config = dict(
    n_layer=14,
    d_model=256,
    n_experts=12,
    experts_per_token=3,
    d_expert=80,
    d_shared_expert=256,
    activation='bilinear',
    moe_layers=[2, 3, 4, 5, 6, 7, 8, 9, 10, 11, 12, 13],
    router_score='softmax',
    normalize_top_k=True,
    routed_scale=1.0,
    balance_loss=0.00113,
    balance_bias=True,
    init_std_router=0.0256,
    lr_router=0.00209,
    vocab_size=6540,
    norm='rmsnorm',
    norm_eps=1e-06,
    tie_embeddings=False,
    optimizer='ademamix',
    lr=0.000739,
    beta1=0.9,
    batch_tokens=131072,
    seq_len=512,
    train_tokens=533400000,
    steps=4070,
    dataset='wikipedia_en',
)
Below are experts of layer 8 (counted from 0) of a mixture-of-experts language model. Rows are named router (the router's row for the expert), down (a neuron's output weights, with its number) and show model dimensions 0-255. Each number is 500 + 25 x the weight over its row's rms, rounded and kept within 0 to 999. Numbers have three digits each.
After each expert's rows: "comes before" lists some tokens at least twice as common just after its tokens as in all text. This comes from a sample of Wikipedia text that the model never trained on. Tokens count by the router's weight.

# expert 6
router:491520535524498505468520466511497504484497528489500507512475515464479521566519514499505512500484462517547501460479559536523498446473481503490491494525552542518448514517507530534507518481520480503524520528491516487566537517490514497500496475483441445517502485515516526515503509505496510532537514540469498513518524481544479532468510504458498507507465496512499494481501473465518490515502518518473495562551500482488492487482488492534471476488521487455486533501489529506503516528471507485489483498482518487514529482518502472503559513545463488511496504525526484474530516517509541496515498510499456526467518508461505457475482457475502465491465453523524531475550534511506527502481513466494491473525539529509486535456485499536511491478510534512487523529494550526545464546515479
down0:509550493505516526475493534504571489499545504474464512476506486500547466550535517479534475479521533545502480509521483530498502520525476504486500503516476524548482515504503508519527482521463497482483508533486440507488501471456501508466530464457528540512480540462503517515477507538474520464495480538517474552564487520488484501464496487504510474513478457503475500491492556551476513501486491480460463517451465478487487499527519518477483509472477491512501513531497503501487510489498411487503504491493466497533532527476491467506511510514499454506511508524518485467490496517508487519486508468483531520527481473512534474484487427490478516526502486554525499472497523464500502530471503475515535461494483513499479493491513499493504497517481454514475487488507516533479454545500538
down1:513477512470482505476490505463481502498489444494485499471514471484491547514529509553495473481465518494537473516530529509498488493526473521494495508506505498483517523522463496484492526482487462480533471501483540485535485519493451523488489513474475555486520527515483527485496456558471504520473515513560461524527497492495499469489542488478518484515539472496471514490458468511458465523480522564528522502530511538518505516518499493564520529467503509531514533464527452494491470507493481503486482542484496479564474494475506524513551514529446470480484502495532517539528469494483501511489472516494491476515530506530456452513511532457524479490468465483505491478489443482499503491471495494485486459508495491497519461460530481536506490452501492513508506543535509508472503488468512
down2:516524513520554483471504479478536477522478477540486480461559500490514506560453514487471500468513476550456511504491499507479498516508530532529516515516496473476535516500493520503468477497469529532474547480483503550500533489458517444471498464477505458509502492472509563481506483474526499479479470509532480532477494451470489496504462553497530492477492509502493550486501566535455514499535460497481488490503479484532549543506506478482519516498478483490524505501540506489525473499463512503523506492467510504470465488473426489521478530506529502506510484499505483510519507476539520506507487497465517470486493413519501516513510499507492469484486507507528518491505512529512490513497510522523505510554509488509486514485504480480491496500530467543455493494460474470547461498507509
down3:501492506482522475513456490474528516475459513536523519492494495548486507487492520511473501493519508447555498522512453484499474532506507478478486494514543509480527501483540502508471470498521506492518464497486474444484499534501487487493528508518532504448492476484531522482490518510507494506444534457528537525496477488472502462485480500527509511497540470484465484511516488534521492474518528461508522486487509497478554514517494505474501522465511528445510514517464530526513495523549490528512466481515499466501476500489497549502503486475525530494498475439535510503516528534506495524553486489490531496525488482496491560507519546466562480545479474497478491534503474506504473537466490515529484512439485536497522496498536504481497530561501499548470486511520503513446512482568505
comes before: " |", "9", "5", "8", "0", "6"

# expert 1
router:491521510487484475480511507515498515485535463518518481469480461449521481475479547523512510475536501476478457511543529479503522544533533488487452503485500518516530528487490487530502462477571495506554452504489550495509502521498517464500511491538523543475499498450529536465514500491487525514484539464455513522510534485503511523534534521554515479519503498522478483485519505504516498493498454508538483540476499512517501509478474520502555473496473533509510473504469483546462466534522506459516492470515539494497535520549516534489479480543521482497497485516464510531485456511500509435498491522501534535488523525466521484520469463484488517494484545466502488512480469496511496509508555485446510515455479472511505480509522510519512524531501502487519475518535515516463503512490511
down0:523493463482482534508544511472523517515498498535486489523521510534498516474505451516514552470517497543504518508559488504498523509471540535486521516493497511516516516505469487545509486546518497485537497476465464478483535497524461505512502489452540495508499463541453474502472458466488518513476499515513550506472507525533504478485531491500471462513487485496531523537496498492514479461494488459532514494507525473510500490495473487533457519509521529493533487476481523506573472485491469479522506466544514523518514475467504468558483486459480467530505445526515504473488515467493462537497500551564486515506521529494507481508502537475490489506516463500476487497519519506473471513519503486505518510497532500458506462519487518471510527505522505574474508507499571500477471529502490
down1:480461468506493508520518510523473500528523510489469488510526507497570485453469513470523480505503489515450502482514480526535459533524450546509486514511472500471523510502540522479489506482449447537525501469487511479517508547468482505533463530492485484512448501492453512510441476477504455513483502502489535488509516499534479507505528472470481474476497489505494482525500526457521517519511504492538489496496479479536539463508502516488472537530522477497423519480472458509529481465488483520511514495511510492479494461486498459494508453513483504472533497519465487527474484505489486477505499484549506524506542521496547512482516510551510442444519516499515460511485494512513489451494491458455491511512483525522489498462518475480543501507558532497462498472483506505485523502474491
down2:520492498474460489546482507464466545523496495531495481491484459513507509521489527479536508447540484496504528498482522501533497512449481505496489476465504511497505489522521514504509502481485512482497489474439484475518497510426503517494475530475442486514460500527495517474503484510484565511503528467551532469492510517434522446496483459491515548469493489461506528495465519484493485488504518519499505486507520487502479484491488475525506491534520495516492522513475514489516482525526510508511497490491492523563454503518496509563525473530547493518528513501525503474506485500466443521527493480500494532488529472467488470449430474477472472490516502515493513518500528530484518481480507481466496455490481508500477513413458532489540491465483505528485495497500544489534507513480490
down3:532489502547514497499511501549512498522498449490505464527479508480495490472471505511498440507472515479478482502524513524488520527545524522502474517458541508437535515482481467521451471529556521547486500475489509542497493502474504466528434497509491494513482476574493515520507475469460523498502537475495517497515459520478541514474503537524505500473509525461544519502490519496469470485486501507483487499494490517492505498491497525495528545488510529506487511472499536478455499456507482480515464487518467481513543493476500483516495510521536520500505459530549500530523526545474486469510493533499533502483468525493470487533522509505479497495514508511451545464513497534525523528513535540520478511491496504477512513584520472477540517488461506478527513461526496508498487455516503
comes before: " the", " ", "==", " a", " he", "The"

# expert 11
router:469507483542491479482465484495513474513519519496502533501539534485481463495479500477524472458531507475485516494475487500500499524493503447484467503508503483482479523498494519475471449473518444512476460548492500479494486505462520517454520500491465509501483498474511544501488434520490492498496532516509522466515478507502493451542446511541445520505519466485491489500481548497485492487513497481477521472476481474477466492450503519497500513467488525527451522496524520508461519526476454543472498479475523502555489532491522487496469505479510483486489500509556553512464503530483486487498487566517520526519509523531539523466511520462517517519519506551495472458452487499467492482488506475438477494488485495476501544474496514468472508476529463508501507517540508532536521483506471
down0:510518481521453535508445491480518539521493528517485526494468534480524521482526501494519535551472488536466493533481509530475466470514530522470528442522513495447500485476537472475479479447504516506498521545540495492435442516488484565498499514522507486517481475503491499491515490536523507492506517507507475476523484510513456498489492496528497524513440478486475496510513509513471487477510491512488472592508520513493492499469518489555475526508501505495502502481478460496502519451516534495523528504478517490492533521518490485486483461500527518519510507460490506531475529492507495529487484474519547429549486480513469480499511529512473523526503487471503501513479502513516486490546545497493536479482495500515524527505490531528482516529515494489504577548457502513531505506504493
down1:519487493485458517519497465496527514536511471468501501473544479474468543500516447502488470485465450501517542523482500508512503459492538459530465518523549512501503480483499541495477469510476525487510526512502491499466505487460529481525503485506487486466478527472513513511494528511513494500475480477487510507498457522527454523516498524489542523463506505422461488531474512452496523497481514472495458517451516530443513490536511502490550494516497472448485502506469562511493487510495497485488477500501508514500468507521452516522460517483516454522493481498470428541528530477492504508505518524505522545512524481536505511509529511526492484496501506468473495517509509492479455503496542514501518498533487487446513459516479476490481532508464522521491497487505576473506464469468495
down2:469494510504531493507505482451465533516522487515450510516534483491502500495478503513500467486513459506488535500491519517496510529483501513466538512515521529511532500512495509523444469500540501524524492506556500509475535510499495489520523451484513495517508494475503482520471529489453482511490486501443461517490488513502481513500475498510582504482509498506526503528499485547547436483443503530493441501511484493479511459477494436482510469505506474495520490520509493459453516522511488502481454540487520513547473484500490529504481502531514463477546465501513503471525495434503529482524506471460508536469512540514495495519477493515496495510483470498506505521517527531486509512475504514465458479485448522490505498482447472504512517515438487525479470497509480511560511486477436
down3:523498489487508530467504516474475467509525537499544481524482489501460469516498529513475444475471535529487516500541526499474489514470473485492500481515493543498531508501489506487520479555465473457476512480502470489482544561505552523465490524471454522529468548511517470472472513497484502514512524499471533502523474550500509500503462515498488465502521480521477503516473491500508501518487500508514533481469501500545460533461475522533534466488477462513510512552496500542480498496507498511449491461547470503491509458524510496502487527516502507515527492545529523502484487469507522513487444488478444512488480487454513516518487510513511440504514509499469470461486512474488519494502481512497443439464503447533488509496541493467485494491527491531501460507521548460487484488507521
comes before: "1", "0", "2", "9", "|", "8"

# expert 3
router:501487533520511486525543510480489533513511509528503498514479516521485514486536524470496526471489477501496518473467483496478496497501515524541503514467454468471483479500498502500490540519494537532496502492441471479463507494530508514477535511537515440512484487507489440498476459539477496501529505500473456484505477539503480561479484486513544504491480504528484480502483469528487492497495538486489499479547518442505487494519539490553523493502456452507514533502546498488541519558530473530513520497487451487512491473502462432527480520534506515540500515548502529492485456473486488540502482462512495534520497497512511524506487531512504515516543532550496523511500510495539512541490431509545513521547506456511491511523486472496469468477497505526515503503463510513517480478502529
down0:561523517497483478504482487492510494487461508515495481450494472528524493475509475491495466517496544534473472458518555487542495457515471528529517488504548497485514508497526464485492494507503516517519471492504439512523494514524487524493566447509492542485487499501498488498474531480493488483466533498463443512489482483432548487511497493500510485466532537496493484501461500472484437512481474509497467483497541444506545542500504489507493519515505481543506466473483531478507489497491494508496488513516523458546530473477486498511489479532471512516518501500547578494462505505520482496473474472487466492498528521497514470510502494492517483531482545511532471490506505545537488497498478470493508526493506476492488470503473461430433530461491517493492500523493537492468495490497506
down1:486493498533514542470485518519532543546543522524528552518541501511529540471528506480493433521526517474522535502482500490517491477509524517490507524470449495500487489506534497531475498537493481499544469465478519536479522494539496495508502458474484453460538491504509484503517487478450484464502469483451470490500484500516483489509472460482496478500493537470508510537488512541504542469523485488505520482486488467473541497507492490493551479499494529480483554477487516513486546535517539502527528535488473503507558502511496465497462498497540543473495506505500509513514512496499499482472496525521476502499489512506538477518498490506491490467406517503463542532519535476480523473499497503501483528513568495515494541526520511474513516531498503481502549516497471513481510529450509
down2:531486508506486522521518507473487508520537493521500485520516528468502534469471512560510495513526501506519507543441497495486472496471482516493509450532509499499528500448520505535482535507494528514478537504511454533492504480473503520492509444511490516549512511497487487533489447540507505479542467507510504459495487488515488512510510543448508526506535523483471529501485473518538477522487499502549504461512513499493534523500447486476463480452497527506426516521529485472528486489467463510508538530490516470514493491502494479537484481489498476511498480496495486500507487467468519493505470496533476521527531497502474478488524527487449506550513545531463537479475519550502489516426482489471481461481439479458519483480516512512501463486488463510461488527522520501466477482525485
down3:542482522534502471475492442480452480517529479469533532482479513482512462530477496484516465548515519516468539484509523493491504491483523493477501513484466488506489493506493479523518500476455506493532508491497524511532487474478535514505483506508529504485472511510518500504516495510481446497470526490517457428512519486504540440497475543487507475462448543470508521519496530522501460463481448495531452487495490498493511514487452510489499479509518507463483453502484517476490501515510479443500468469487482540482456495525490507502452479464501506496484493488485501470547501493479484470482487525502471487505487540475509526527456443543479509454472471501514502531499485548506518485489478510519526488498472477462507481448502491505544532464456507507464471497543513475525463538488478
comes before: ":", "-", "1", "2", "\n", "3"

# expert 10
router:496504501504492487499541512523508517474516482503474515492532519524462524508471517505538494521452508484520494545520480483498488482483532491467517490457469540537562533515465534464474524503453519520496457528486495508493493527490496489515489481470484536483517490480526521516451509516550480490486478530530514504532567465515473469499490519475539493514462480522525495524502529508421540481486519486511511476483508497498455523524489494509501507582505512475536468469484480505511507482534533504467488515512491494500502458464463508493501490531488485506467476510487464499524524505466505449493509521517507433433502504484520477494525532520513510495469478557437488510514502480454502468467517486506485492494504499539470508462511508481507517537460488510512481464514515457496494497478468
down0:533460534520524496519514467545493495474518504520517534464500498507490470456498506502498520487509528480528513500511492501439474491479499495516505490496495511502526468446482501494510473468480514517494481505539494468560527496476503500537445479562490462484481533512509452531474489508484491465494473493543476475529543504566450478457497508495466519476444482483472490521526455493532519492493529453484531503527483486517529508518523500514540500510555529482455528539499523445481485482488503544532497484481546497499519473531489506460480499507445498481525514500492488533514536485542464529483482497519502503500527506486514488516518478504492529444529530536509486473481513514545533495501509511469458475500545503490501464498493493476513481457517544480478523514500501504498465507482522
down1:519492523479481495540482508488514472497476488539505492512506536475538498506488516520463493512500465494513499498532536482497539501453497492512483497516476528500494515505496485432495519540476478486557465541498494483522532503511521562493502511523508471529526498505499503499491496502491504523486489543536501519514533517463452509537496475493463499493471500531466478499465471475529474485491497486508492489467504525502499494487485502496545512533489504506469510477525517461538545483552476486492489459498494521539470501438505532477454527470532478502483513432502457473497515485453478537492492510512494519430493513438489505490474551541481476522482498525475481534496483552516512513498463529493503532506524498488567522503523511549505496477445485467526487520496473515527523507544466
down2:506496438479497483515437491473498505484446485525521535487497485519519491458531493489464533489482501484524507490490508502531474482452484514486524512558491514501492527491479537462497457501495505497487560529502514550513490508544489470465465481454505507497532529539487500500473489511434480515458481494531493535473467475509514484519509479520528491496500514569552488529508492505487500500526509473479497490466496521512515520538501533461478489494483489516508540455473482520506515534518472514513516491479495510496536506512523475509493485490502525544500481506501472448513499494500476516471502472429562504507482531484511518459493523498512472524510495509514461524490557541539541547489480502469510491507507474451521532510516464502501524516507504524498496523512510550507489546519560
down3:501489507508530516489492516535474487543493536549532560494525529500489502484506500492489518519495516513481531527516460492515487464535484518496512542521474512492491527534508475453485458478498503453513500504501472478480448485515473507493458478498452500495517502538511497503514552508512519515461510496533482506520470450517496496484551459522556471530463500531540506487551490499481487520505458487526548471517511453501553482474533495471452512540502474534518501482510478476532510513478482533521492525475491450498533491492488475484504492492513436519485475508493524493492488508493515461496489460542494491470496509460546480475500499470551464491486457470504545513508462500465510526473470497506512568477514450541539512514499524490516483509513481509482519492474507508516493477485470
comes before: "0", ".", "%", "5", "3", "4"